Weights of a small mixture-of-experts language model, trained from scratch on English Wikipedia.
Size: width 448, 72.2M parameters.
Below are experts of layer 6 (counted from 0) of a mixture-of-experts language model. Rows are named router (the router's row for the expert), gate (a neuron's input weights, with its number), up (a neuron's input weights, with its number), down (a neuron's output weights, with its number) and show model dimensions 320-383. Each number is 500 + 50 x the weight over its row's rms, rounded and kept within 0 to 999. Numbers have three digits each.
After each expert's rows: a language model's description of what the expert responds to; "comes after" lists some tokens at least twice as common just before its tokens as in all text. This comes from a sample of Wikipedia text that the model never trained on. Tokens count by the router's weight.

# expert 19
router:495539527397456513513535486531516548420474438519492519527435557442466503537539449504477502519559424554551475524503424482543461358554576513491497536424496513469360535528500513555547492500551452
gate0:481520545475469489629503525523367433466402502575509562476434416480503576514457488526491527517563448479576408587463436571489428551526512496525447424488506447520451482531509495504455436530474477
up0:498569574548405397502491537454564421616490488528536621526497481478512517457470519419499524493586543438530455542484479451412649486539537470502442428504475467542451552485472584482544614409443511
down0:462493490498493415514378514462550462511414547565498436491573561525512547518555563504480562455549484501495540566434588552518518531486528492489567505520493558479516479560515448517493558560547434
gate1:579502452500560603474426525487521641466496487535464530415623444439503517461534506497477476467480502577462412488517542386512428523455486464473430418498422484551560542504393532512561542490462502
up1:404505548508512436517499461492459347479439560486500498615438539559524434522426504514519467590539525421566563500409518562482513418556486528489485495455463514437431460522654536453522454468568566
down1:474537603558624494400508472508518481461505484507547421517465536465553543465546441496466459499508612541534502503461393408537517561480544589583513489481393477603490501467554446384484421472476529
gate2:515435558457543555401493513483551554404499476514484545552475495589423431524457560509438482450424494541475463440563520486481459455452530547463458505464434523453401492589477472423526620553548538
up2:530482554469460555470492500479537506411512448477515576553445489575437420544450501486503513494471490551459490488570517514483457406455510582506438464470423477441434520618447504450536581560578569
down2:511407539527554521420486458520535466483596501506518488548560496435497562457567524490560512502510656494539499544464718566410460496470481539510441579492496526447559500529442486462567597521597590
gate3:465454502496613497490476535509547470565450453532560462465463479513598491566597466504426472488577474538569488473486492514532450530571474503460457432421452554476502524444533479487520401447561466
up3:489503483481447485535526446459465521435577588464405565555498506498431522420431555557560516476491517481503505536597526479451556431475521522485486572562561455491499486553496552545394564531482497
down3:405450488415483505478510447619418525470505513524519602524552607515450466513492535438551571504482463536501406402523502468493474499522455486473462486537556545498486515598502509473464517467515555
gate4:488463605524500535445480459442458527606470451553428478456481526558364481539503555488511499471559565476444574563451444501399482514503460597517647520497493546451500404548655484480475439443606409
up4:460467584477430527564529503452478552486452485605404575503439539576410364541536495435522436429511551503474550563514403491455444501533478554526586481516482405488434492418510570502470434430563487
down4:468536530480471532489566443486558530448524506561518480538519542519568512546496500455412488439451381483495440479566471468485514437495609498465519501462570536486468472504515496487454493526489496
gate5:573504478453427497459481439485538436482497522491472484524575521380546516464467482513431660481565487478593559613497460519542431557476552464480509498499540487477523450544483510458496468551501490
up5:492483567452472478543536514460458474447447559451525472531516507522511469466444481483504565388525402458537536489393487531456533549474523509449468542538545490454474602520566522433573458459454552
down5:497523490499496495437437493549482498524447511471537391586552448539474495459408529462531482476478526385510484539544367455520466541484490467509482526479525417583371475407484438526390417425406522
gate6:472496500530439520508463468453505391468501482468484473420484525581560449589505460483574472505469454396518464473479454521442480454531543477532539548382423506506413506580456536459540496458490493
up6:457464551516464469513492462472573422432526421488426452422457467511541503572491559456587462529499457487456500519510487480527482425501546463567565500409508470488482484566466506474570486485446495
down6:421483560495496578504358401504443498507516576412506510456520533523559458594432588501606537454504604609546477518466652549484519486532400401475519476539430604526394508565449469515535585495609555
gate7:423529505545561504517448410486492511635482474456510474499478506469521503541412540520412520415515506438553498466439513507518542469439458533614560557497587474576509510467434472505482464442509457
up7:508488495475491480534503526519514395385557560538474598552478513549481474551547484570532418655501545543485501527502522508564492486565537389524420459532525503473533495550538524466488480571462562
down7:484532502503418476425479473453542460504575530539485510536443523439439547449501501520542492535532566491514477567505534520437515459452578516535498519550437515486347475575433532519564583610529448
gate8:545548576477510428507534411584563572551452540509517533467486480495525476472391481579451532481570598537586567477476546437509376592413492525473502436482417556545479565516457597523468444460467504
up8:458501534486549535555448526530485536555509451466499452480580486481488482477539591397480611394385557562415511488469516433477472510438510504541533499560438488506474559433479523474480557450438506
down8:471496476531652480479447600543510481499449550489439534514536460476451534593466464438445483536480396521516506377528434556546502623514547524485523575520505471441454590509456574514534520568485545
It responds to: Month names, dashes between birth and death years, and first digits of years in lists and tables, e.g. 1922–2011, September 1950.
comes after: "1", "\n", "0", "2", ", ", "3"

# expert 16
router:533519590463581502461565492448513538523497470557582498427397515468454449534504526590440539504602455546631471409533488486539554478509512539530437506426535432547489469642540522600452461572582421
gate0:557600574438494505503478509593431439603488571415456501465603502380491471411423514460577552518483468407595550540408452527577419447452512478534601470454492511565485459442461479440556487554467416
up0:465534480485551601447461509542444491572501496476468486410493406494534474537512583468465489525496502430390483515552389547547531603547453538560474565542522551418506495413495350491476598465562452
down0:543564491447476464515499550553503546561530490482546475549535550457505440548523400402499517480506384605454466562584494513496520412565505473488458480515560570536499455514427589472536494497488556
gate1:463508495439573526526484471563467530480571488571482521495499486480487528575503431560522471573514525512579564517511531439501497521552537662422511457472510564650462436439587529453527432461502379
up1:399525477483463572513489504442564420623552559500414495496472420504533458506542510517512509404511481575533475424467603547458480594541456582564542513475444564558467507398570571521515516516522509
down1:533477545465470488398396477463547483401499462457507452496582502534394482536554461452448520439521601453466458376514605519488436588505496586547480484450473432411596482476439514508579521532511571
gate2:468528496504476544451496479419488460459523499531523460538451458483462525474464565547455540465504582437550498464523529508536550399471522507565471559512415494475515578528433516571513512469454491
up2:541537532525500510513495531448450491542459516496508496476501455516576387619439544447652407513531577465593529517531411489531525486495517478522468513520455441531542468456471552482507587479458600
down2:507498442481540489488491583439416585439494456514509422497488518566459507502549516490515532589527571502466512549519478485471521568442464464509462508523532511452458576534505476533474555408505460
gate3:489496504549555558450451433533486523400509523490605649431508471546524482492518462583514547502465438493567553497455504434496475470493442558488441557428493549504555516548464551481564514461477535
up3:564543508423452488512516476421479491574628454487447347516490510508555526510389483465566470498531504537450458468547531521554526494569462511537590495484459428507429397467534458470491490557548517
down3:479499528518496433491661421444400435517537475489511486516617414493513526517510563419510465485463432503437456387513442436437589482550584537467472460490580528494462564414542516420559553508523472
gate4:484455502541534536428411591444521504478415518512503457478491649457450450502503490494478470468443481502548487540512512565465500436449466555512409444522537473451463530485532564656589578538589508
up4:489435505536536552435397564473435530476431500587450480466524626500436530511533464460532461452511484489574507523540507519476453467507423490487424404575508409532432565531491528559562530576596586
down4:453523516448458452406550509506467555435530501600463498443520552519467468467495545566598511421487443483487541507382534484426522492503527540541534502582468602555520468570522455524512410532511558
gate5:558496470459481349551530456484479525463499475446456483556589521521481617418478488445464549498438528425544525502522582491476558483457521552482503525604468454545466517478556553509484341528380505
up5:459494514493524553521547498422558501549564533489461478452454513573432442554563447576482524456485394584512462481495456442476450500509452502466518399453527436533539521481451491553499452507527476
down5:503452422489494596593437567562469474512517368438511486448545413565505481550513401509535585531518463566471481578502320422457606485454463463496523519506469586509449477515469440505648610483593491
gate6:560370514546502532528422482521457474518565541548551479531409409485502604508556558467596554478397501638604556559489537465599452569485474628489479507476490545436485586431528486503477500563504547
up6:503534566551497494505481587441544405467488460473521482503542547532464435536440507600449416503562442459470426490468468440548517504509457436495535499477480468530520455427453491489521476406493485
down6:474486557472462484518595447468490499488434522489554476492513534551507507495488519453426576538535544496572478453574466633573505505541515433455512497518521413452489504489425452489459464479543452
gate7:477520542562538561555513621537461455368490426431449470517462488563560541466470437512518437544521520586475478510471544525419512583536492446541429358465520479597497548547539469458460499538469495
up7:424433488517542555497672484444470505537549486440582546602578533529538525581466483493481457489471550444555404537527468410464510561521492533397499596412540500515484628508417576596502479526451546
down7:584494443458477505494554516531484487570580435464566531391540457438591522472429510468466514535494565458516528539542536556528608412546546540475491530453517521552484568610436520567480459443482481
gate8:468517489505521477565429451534502423554565419589466553485533493553487461542515506483525466520544550471464529424490442503493475462536519371501544542547511490525549452432459508519462497475471463
up8:486470502462535466564467455500466416533547488613501542474577413556477514498509499510545470535470568471471509451449564511517380450540498448468568496532498475470541379419486474472492491531471438
down8:456514532451454460597412569543469412582504443524503367491532494456471441422517563572514442479502725477490518477475477529478535517487520422395550461553518407590378465554500565552468590472594537
It responds to: Values after labels in taxonomy, gene, geography and filmography infoboxes: coordinates °E/°W, OMIM numbers, -ensis, -idae, Country: Bulgaria.
comes after: "\n", "2", "1", "-", ": ", ";"

# expert 10
router:511590464429493425483511457486517470500533482575490518491415567483443482542502509497503497556533429527558524448556423550506451390537530539504498492454462532513526519629475554568578375418483478
gate0:493497510510519412509422471402619514480546589562483452473540483572505524632455490444529428389464495613505527582495506551419470470572474556350491481476484498490418557538551480507484492534529409
up0:523406576553482592513564528533457499481457538466475561506496508557529455463430482546500529474545490471453604515580465553624542522569477485395435427469552498602420506507421527466488515559480571
down0:467552496504555525571528447548448542537539575493500554529601545572506493484470568414508510550505596432567453509476518443497492543532553473492539445508489522589499561466479495515463518512527458
gate1:478511510451443491554592428478434462502470496454504557576625546546563524561481423514507484500557507502527541614381457550493524430440547561546473526541484559493522512513483480436535630501503498
up1:487508540527374539453473450552500465529540520525511508528467554469485529491514556433424510503532490574428430593567473423520430407525431541455471502577508513496492510488470509559511487535524512
down1:460410464461477468478525498463614459514454388462433545527514410575504439438428456569446438509501415502494427507507504526508511484486553498478459541501483581430426489536538532468489502506474494
gate2:507533611525537477490611480494493591486547385465476561509502587582480528536408461487583480563442542556562499534486528522528524497452519462595482504548475467550467554538538458439471509498493438
up2:526483509464505510516442473493522456523479610482561482551564546530563489531531468585564482551567565516448567397488445566441468540549398507430472419465477494514481395490518505509537525480448492
down2:490483461456478541510619528493459449546490578618444490498511408483619445493525534423452494532466476513508579510555564392502493426483484481466545543553526511444483420440416543511509499485491537
gate3:404584507525599531479584532471500561511483544412477505503491550498460448522501428508524439448531489454490494540545527559524497469516488544502467534537577430486443509417513519401510549535438511
up3:483476455505501542467540474573555480491468474469454535478544399466567477468446514561480506532400393512460543409517535444459521484620529450538558550502458455476489474487489405389466516421553477
down3:596481542552518525560513519520495508498453529501505495569472585475459473511533494530441495523458460468587464607474516420508462493383444449504534439495473591486631537556458571498510550563513482
gate4:452457544516441583517377477529571529445465492463509497554565466500538572457414471490509501594429496519506533411473447443477467536662611563468646509474456425492437487518483526475485473446432591
up4:528432559490487486534453501469510486520528497515462482521545439542563533484462473542602492504483506587485471467534470534637462513621575533525561424541438412572468551549500512434469455401478638
down4:508560534447450474569550493428517570515488440491480514520510568441395563527472525580532464507519651473477448597501468521549474475504475484458431568440493495442420433450510461484458527478505467
gate5:626512477420469459432581578512571527533539571514461466427542567495457521534408552450535549548462450420459567590488507485453537483414464538555634566455539555497479441493487516563521522540424460
up5:620563464449503439474538519488480594468558521544488476406497547503506493462400602414493544501498466432470585563474505476547576509492437536522515548401511507548488512534472498583487540543469481
down5:456466560521557547461482536532519555537461502484517549518413522456434513487506397430469482536378586476528443480516496549442540582474458441505466545395564542463457479446508447520486558479593580
gate6:457557456525587540470494518536511426505486478545491506525533486479440494516509574471548507403503572487507527469456514411505499561552518553543513452494515560460518466506461394594569523484466464
up6:498456441459533490515438542489556492519485517519432558468535496609512532507430479561467474456462537443596516519485492510466517506493522519518489525505532477495485504469516514484504553447538476
down6:530503557453423362459519510506547500513538548521523466467530451490432446511397605447497509511526485490452543505409414435500531496525526482498505460649433556513402592464448567560508521455572488
gate7:589458500582490482549511528461498463510609456454440503591570471508463550500517529438492533476453568507497574508516478522495441540410502453506499504485453537525452417504601506466560513475518483
up7:407443423477537622480433459588556536407501539486453451462516614476579409455545483467468424490546506502509439470454444552515559454523503492519515492471586534491443582511411560457472472503420441
down7:438464465545512469468576574505509499501543504474463410501534471422512530520558442519375527557473645443484435484562493439513532446527478502510517536499527536441442590478558603513438554430530526
gate8:556507465410520313451439511485500426579500496584501610533565545398446536442479498549588581577550552470549451515513556432529477503490523480536465466514516471466523511470505523477474474451549535
up8:514535545484460545454537489418422543513487501466470472475415476454538510513532446498521563466493554554525490450508503446596554461445531539537458423537501564511520554456560509533501528472478544
down8:520525502531541522489577482451583460472481493560467416509459440471473421577518432544518561538460378551565494598421477446521478518420554503386432539476341530434533580464438551505498614534404475
It responds to: Pipe cells, semicolons, section headings and infobox labels in structured Wikipedia markup, e.g. Date |, ==See also==, (born, (age.
comes after: "\n\n", "\n", " =", "==", "===", ") ="

# expert 4
router:564421479492477540494567557498518573529434428463506487513478430465438368512522500486468470624542484580559491470537431421449548479484541558613480540497474631453502556569490507577566415503479451
gate0:455383517451588562437487438652532448536588502459479516558576585493422503482532528584485467503596457511494497507532536516484461538505476526557521470434501475461502500442570449479534417414478419
up0:589505584524517415580519526571500504478430523474487419418537559546543567590566553509518567538475517472418548524471514451427420539351429415515420531420508439495435455628480556464499560489483526
down0:620554499407479506486502563406516436508476451501460481546479550601514454438528509482428542491408459451402551512545455499487451478561510568483429505515423591508498489510485527553511451484535455
gate1:485482486540443559486492482536489598546520482417500493511441460523490530681539507411449477485471512515488482560524491575517517539540514461519455463531545493500532541531523466541495524446509522
up1:497528539479555394508537479472562411434507568538485531453557528421511510342487420539547511518499517464537523482548502478492505469464454494467560582385429538535489460458505513503496522563475511
down1:529491576519517508497514596546536534559443499537425536450482523489429444508414436506467523555516376558554569549462482589485456493458446538521543524397430542509418491493522455483439559477485452
gate2:449531577430513520427542468616532459452548468491464513421447493525362524440510467467522433466538520504530488511520473586517517551596473502499582509526535491595485416570411492501539492582472452
up2:539481426579483421561464487372552529529450490542502515528547503516596446510466479551480489578483486427501540438469583412456461540433526493602450465503513460495556512453622492520490510513496502
down2:487495473466471456467592396506510490493348480461505632540518527539508538650469568492442520531490584412512455411517446518522503534471534408502538560469486362508513432502511521528570474471538488
gate3:508582494514466609474534524558524447433412516496431529439406515428619485446570505472585486433487491447450588544602462441662486547458461478625494573521500560530496517555406478508464475488461483
up3:569518485564474550508516433484464481452439530482470590480424451414533439489629511486568562518544470500462548578481479541583542506482485424586458502448454549503496420493399454566505452524374478
down3:550503452570483482467498513560464494526567556506619493502476399433521548460530505470463487524513618500500512402492548580495530525521492470576468594520559442542554410463525419394414509549557454
gate4:493457493497443458471515469494433581508569542391505520483536566565541501544605482571520421532506456569533503391392489469533441483492421513535559496433533468655514618506460573449501533569560575
up4:537450475515471438477544508501380508454477545492445536450498600443555476518624525565483429475514486598468483462390507501522433448513478468517563561439521472627521592469377539461513482638504521
down4:465597469494505500545572525435561468556488540525502534543423475573457432500569563520444547538457598459452536473465536475453524484513431516500461538507493467385423435571557442468506548439486496
gate5:557534470447444631447507455579538498493539501427536454496504451471445472474433453478499454476542625510518542519441485491573602523493404473480591564462435535592501498549536543499458568544544513
up5:486506504504469613473481468539589447528519565425536510498429471483452479448453510575540436439588579462549480537491495494543662503497427498445542560509400480493484433540553593492431549473609501
down5:502560485420434493468437510535526540504596516509384480469468626494586454546449468499531567492470658456553608460494547469578563510447544469450431535592455536496523463483525442502465590524417483
gate6:567496532493576520487584449549529516514408506530591471507500432487455494525451490552433553484530510466544495484532471534372471489549520453512467434526463531473598531530511488537504502508503537
up6:517525549507445543472499488525473496483539462445444493555521641462538605470489541498566523506469489470513524538454523510546494521440496535459560568463445410558434496505531553441468524467479496
down6:514474550454416607469468600469519480473517473419461483516408576574496439510583456480430502482407437479476509512546524542483543487493571476525528523392441499458441628463378531450488506567567495
gate7:573557491557574599536495536496516504415520472469505385423411450570515523523506456473518517482475518496517502485612560492464490479584471420508463448453521534427421570492396501580580489472478513
up7:586552475518480541509529586480543494468468467473538396409516425522543514486520460512527517444455556516486476436619552559452488471583470475516465518469546496454412507473392489588554513484476484
down7:541504573530515505548459554574522547464483520412492523419486533451487556459494548495519501500465583520567479517494534525525566450525469465596472498480570529473431497502531391526531448437508477
gate8:384551513458519446495505553498507434473479515529482389470483513460494542475444498568409546565451483500458623514542526578497563504501420514574477461531472561501369545560407452599489415418580535
up8:550539481482530473508555477488515580494428467517506525435401508416412542421493503461479500570443516510505449517550449560469375544509528481374526499512616531466474526496372551506535588511572531
down8:503465580544557581479380432485530477483481611473505476446541453509567493475537489508480551373600461504512415485552618593500475502535466565484477483466534521546537514509529526431427548523501551
It responds to: Line breaks, sentence-final periods and first capital pieces of new lines or sentences in biographies, e.g. The, When, After, I-rene.
comes after: "\n", "\n\n", ".", ")", "==", ")."

# expert 9
router:504498562528442536510470561458459520488550505534501616528488577560490389579528534548461453544492485590509466534577468501514507467526504525486499471525452488560493480567483478620516523513561552
gate0:488519530468515508448459507434515346479545484506505512457525494478439485535553500507543506536469475527556558502432538501486477540484494433580397506535397518568502373436470489403585460484477615
up0:436529506490495570507549531402457497558461422479595460448393521457419588448479400485486498518482465539504486443495565504518481484431445599465464526504459525516436487415506552566547532502516499
down0:431518583615439533637472456521367527431523399596559517451566455454518519569438539464533504475491515500509461503529587494507472549526528515435494552502528532511472387360546607546494531586520469
gate1:525429459527459450532477484549536513541589491502451508561464514484521447441511465460459559504496437489498482479438559496493455453504380414570468443518580546507516533481560568451353619573520581
up1:532484510563527528565524461542538541466553484489433454498481508386506471485501442517556532502523435472502421544507502514440482448481476498449451410504454496472458535463524514494471577548546561
down1:483436608554479481533422525505583539523560453491478495505406573456510483474486565518494440440488602560489530545601435571427552516607452401452551487428596518502543563493537491413482502475594553
gate2:507505470480502566412465494512467504467500583458551572487502512572502504485517495444478443495443486422462489495524556527461487500471450612399608510604452640600486502533522463512544475496535460
up2:470560495514525515468432489472471574525500508596513502524540546510533500469481491492460498470490382523473486590554579520493506460487541553534553432497517550583491558567487434535415568484518548
down2:453571568519457485501520568578595482514521482562529480567501434500458507551530507573361492518553391477549496483600583492425503464543403430415550440598427477553478392363509518443506456525478444
gate3:457547517570496460503463576535517579510501499393369425393486530588548510493489512492535426470518507435538577520504520526449416433508497430497495487540587562524515549498562556515555572497544581
up3:478559456533516489450567611554514558495506469475422569384566500479545544488565500515456418513481487519511506578515537511487523499589522456517510506471516545563475503529582509472542530581584494
down3:445496537461530415491511473513429595580440496512434449464615451558576554495476518463446554474495585464505436605566534412471542472519474483518531530582503556510576419435497497457450465560491477
gate4:525522473411565522477519432488542574508474520519442518563503483536473462464492534438621509527418546506521578469565481458466447520474538550492533491512422394455537394497449554521440604414486508
up4:455502505427474543565495549462393527474571513552469492492481546501568464454531454448502443524544420539496451417408521583550472422489499464456420494535497541531423555526547424515540467626468451
down4:534547554505490427517481572444513518508469471431474401504444579643388526543514491476533519520521521606434493510589412517481633544509491520607512474474519560492584482419515487468447382558597492
gate5:492588523549412469519530519506498500464555551465509483559484581582420494473499562488473490469434427516612496543489528549537449450586489390520477477456540447485479566570464501503519580531457462
up5:490442507473548504476570547542566430564466523569447526485568470439565474475486483485468510567581548387492503466530593449445528592401497560517542541546527549503534504465541498475480464462518547
down5:429495502429475462493486451489587512565440506529491499528442509488455501461480550473528545575488405408542456413601530508578561516474419425450475497509561550426547433460526418565466515474524478
gate6:528540534431508448423453523552459539487514514585473529533458497430449461455559473433515499514440564487479494587502479602531474493506506573512523422514480488456435489569489574586532503447420479
up6:509569577463527461451372484569496589486524475548559529535437480439380464438546439402524471574454560550468491491476473609482468536516483533553511376513487502479474513606493519549475476475455549
down6:482435513556515561469531466531565448446392490420564488524527484508490572490567523486444444503542587492404426518459542475412554601451545491497477483420523499384567534497588442448532562521502556
gate7:509466535485497500512505565487463416602528518540540455458569547576523539582513471456527513610549522485486439546490454523531496510508568428429476411515589463606414510582523527401432476548415511
up7:473524500481515481472536469569503514436529477533544608494428438458523498453477507500525504388400474516542611477510531484555506503486444564576555690468430526458520561453494481561519535520493528
down7:500439540500477565493527501508550455512390548510544508496455462385432427550424498453495519486511476492445464477537464528485546526424482569492488472495451530390525480473507529465503518455475506
gate8:512428463530460522549511580554447464526446470464395528474557539424502504544476474577512531495487587493571466486483520411532509634492506433652395552611521535466525481405473516553458464464469584
up8:528453458588512524563524578485519501451452511547376545547522552427549496503576476594513561440483564526596546439497449403499539645506544399495443540579542527463522457499507519566428436468478541
down8:484461460460522523481440568430382491437466555405616520475500582489454462494595586610491503495497560559526526512520606605464555484505391439543437517465525459528476480536511502587452423521495513
It responds to: Digits in years, dates and map coordinates, plus sentence-opening time words, such as 1951, 21′, th century, However, Later.
comes after: "1", "2", "°", "′", ".", " "

# expert 22
router:516533549507520451578572428563558501416445474493506493504432534497443515538460543577531486553549416620509557394463506452468530575539495465532527525543479465498431538483533588484540529476485413
gate0:528559583497539482549535444468542489577466513512456496562594443480506483551495438542493513443508502496571503475549522588583505399467498431522516558428455538480508482489502572562559584559507486
up0:439508505409569483510532526489449535483545497542579473404542430469441504487453461548416493479592487526497529444475517623484524479496493515594554524485487563444528575490549449495465545580462464
down0:508472497539509497432473482503466522463467473559405537542481460492508416482549520465467556445533402471454537641518569476560532487428549484542438524587377540498472531555573462516539437542512506
gate1:515506481458443533485430483525590450407530413524574511460450481485418522514448555465636491494452476424295475505415499464500489485524525436392449510440448427550493504503431487511514482542444462
up1:489467541397506567545489536556625494468511310501562474433418584512456461516500503515538524506423470554419467409553414506503452505438393472455463536430546402506501450460446498521466391520505524
down1:435468376492470541492646439468579486492452577485584519498475524475503451395509494541516509469525540558415415549504560418552611451595453492375480590550533444452497413472471500481508496474448490
gate2:495521400510594408508567504546493567484393519505462455445478506500498500466499536505494442488504530561424530511532499435498462460518569577533583348509420560614494537515486472464547507546525492
up2:532512641451373583453463532477497490525577495480501589609472455497445469556526452476484479515471496464557474485491515542490495481537430474459434621496532455457462419436498499543507547432412516
down2:460526497469521544450433458416514535530467425553504476506590464469497462461458431591530515444491507531488573538562445495598536540487555490583534464547401553470487503473507513466432465476608525
gate3:498549534526502544547512438494584444540503506484533576493442488514449528455432509477532389515530525443476424538529526552503482527451477463478552440428474487502499569573489544577540457471547510
up3:503452458446477476527426509535474576500573480530495438486541531472517411467627510544522519492398534561429499456500456468546575444522425490513459572535573515488469443364514516521463475535447462
down3:432523494545508477469446561565471487528462437497441480444490579613594518482483538534509500461514443512485498513497494560506519566444469512530411488503463589539568528436410445508554472403606441
gate4:558496437573475445577435571545439413503487562581382490513488519464535530476525469507498430576406528441579482577464421435527533645492472543554504487537520496418537589516454472396537408478526537
up4:470477497536392488421512517523394336498477512457542480466461505430534460541398505449454559494460438524537505581616448514460533533600482527489498556498467500410545482523518482476480404413460441
down4:599549448439582517453521540479532499589630514479557501510524497490461548454462526532454555470457508472514511523398455435488486569456430472504465527603526595498551455510553577550512477389521425
gate5:570553513492526518509536501504570541583553519472499517506429420492538449486422440545485540442420493532506539444385594561526553583465471469507473562598488566480492599563503513555497461524413486
up5:566519475466515501521497499492512530555573541513495515516463423440523447523418472497549559443453520530452533448408558520505521547491460527498442556597496542477480564553521528574501496517430451
down5:449447503463530540518490491438490628545580434468566513421535540404455563535484487543486532531475487446425519367489498566517534514610491485430493483517450537478457458450497495478434443464514493
gate6:526529495465469465607520595603399522455444494453485527501453524496476535530472512525572507585558493474464492466474490558493460416470591517516480523536535449383499496454418544580554500526422534
up6:482493472566476428479538587537522517458485495512463565538428601483541459424513445609552507421603430565432515545521449602423549473486412439588448485507531503426558570353376559519561490456485506
down6:532454490448421474540520517526529465536522449426541477483404499485546492511519431524507459487473384482507526561530426631499495507445424515529407533459436575534495526494377445390436515530515542
gate7:454582478487506576594502485427502532440525546452475497411538585458527453623482536503553498551551510602466507527504477431487498517508566448504504519454452473529502622465463598430586457560530595
up7:565500475523515569511537453471497507478616446460487532376499529445409567524479436465590515517457467487501508413530430470550426502463556513496553526466437460529524488552523683452477463613515449
down7:472535529552496533497527512617493430505465445459454548526551436563510462420481576602505493576472600415518570483527581502578480512457496546549490576457535469483431542569554501501506451512550531
gate8:448466557523475465448589470405531606474526515576459506638549573514529531485457561488543539499469521511506602536482482497571497407544563619571558536465460490586467517477539512564496610459452441
up8:414483542522493516450508469500523486502511524559511431551535500481437543484436535532516519513457513524502632484471441542518509475623595530590504399439389540479461475442420523488506478490474425
down8:479553584478469510455515505388458536517563484436554531524583517411546509566470542572483414433454557493445486552451468501505445499486488494559518558443444525607494467534402542512511477466535465
It responds to: Digits, decimal points and plus signs inside numeric tables and formulas: vote percentages, goal differences, chemical identifiers, measurements like 32 ft 0 in.
comes after: " | ", ".", "–", "0", ",", "6"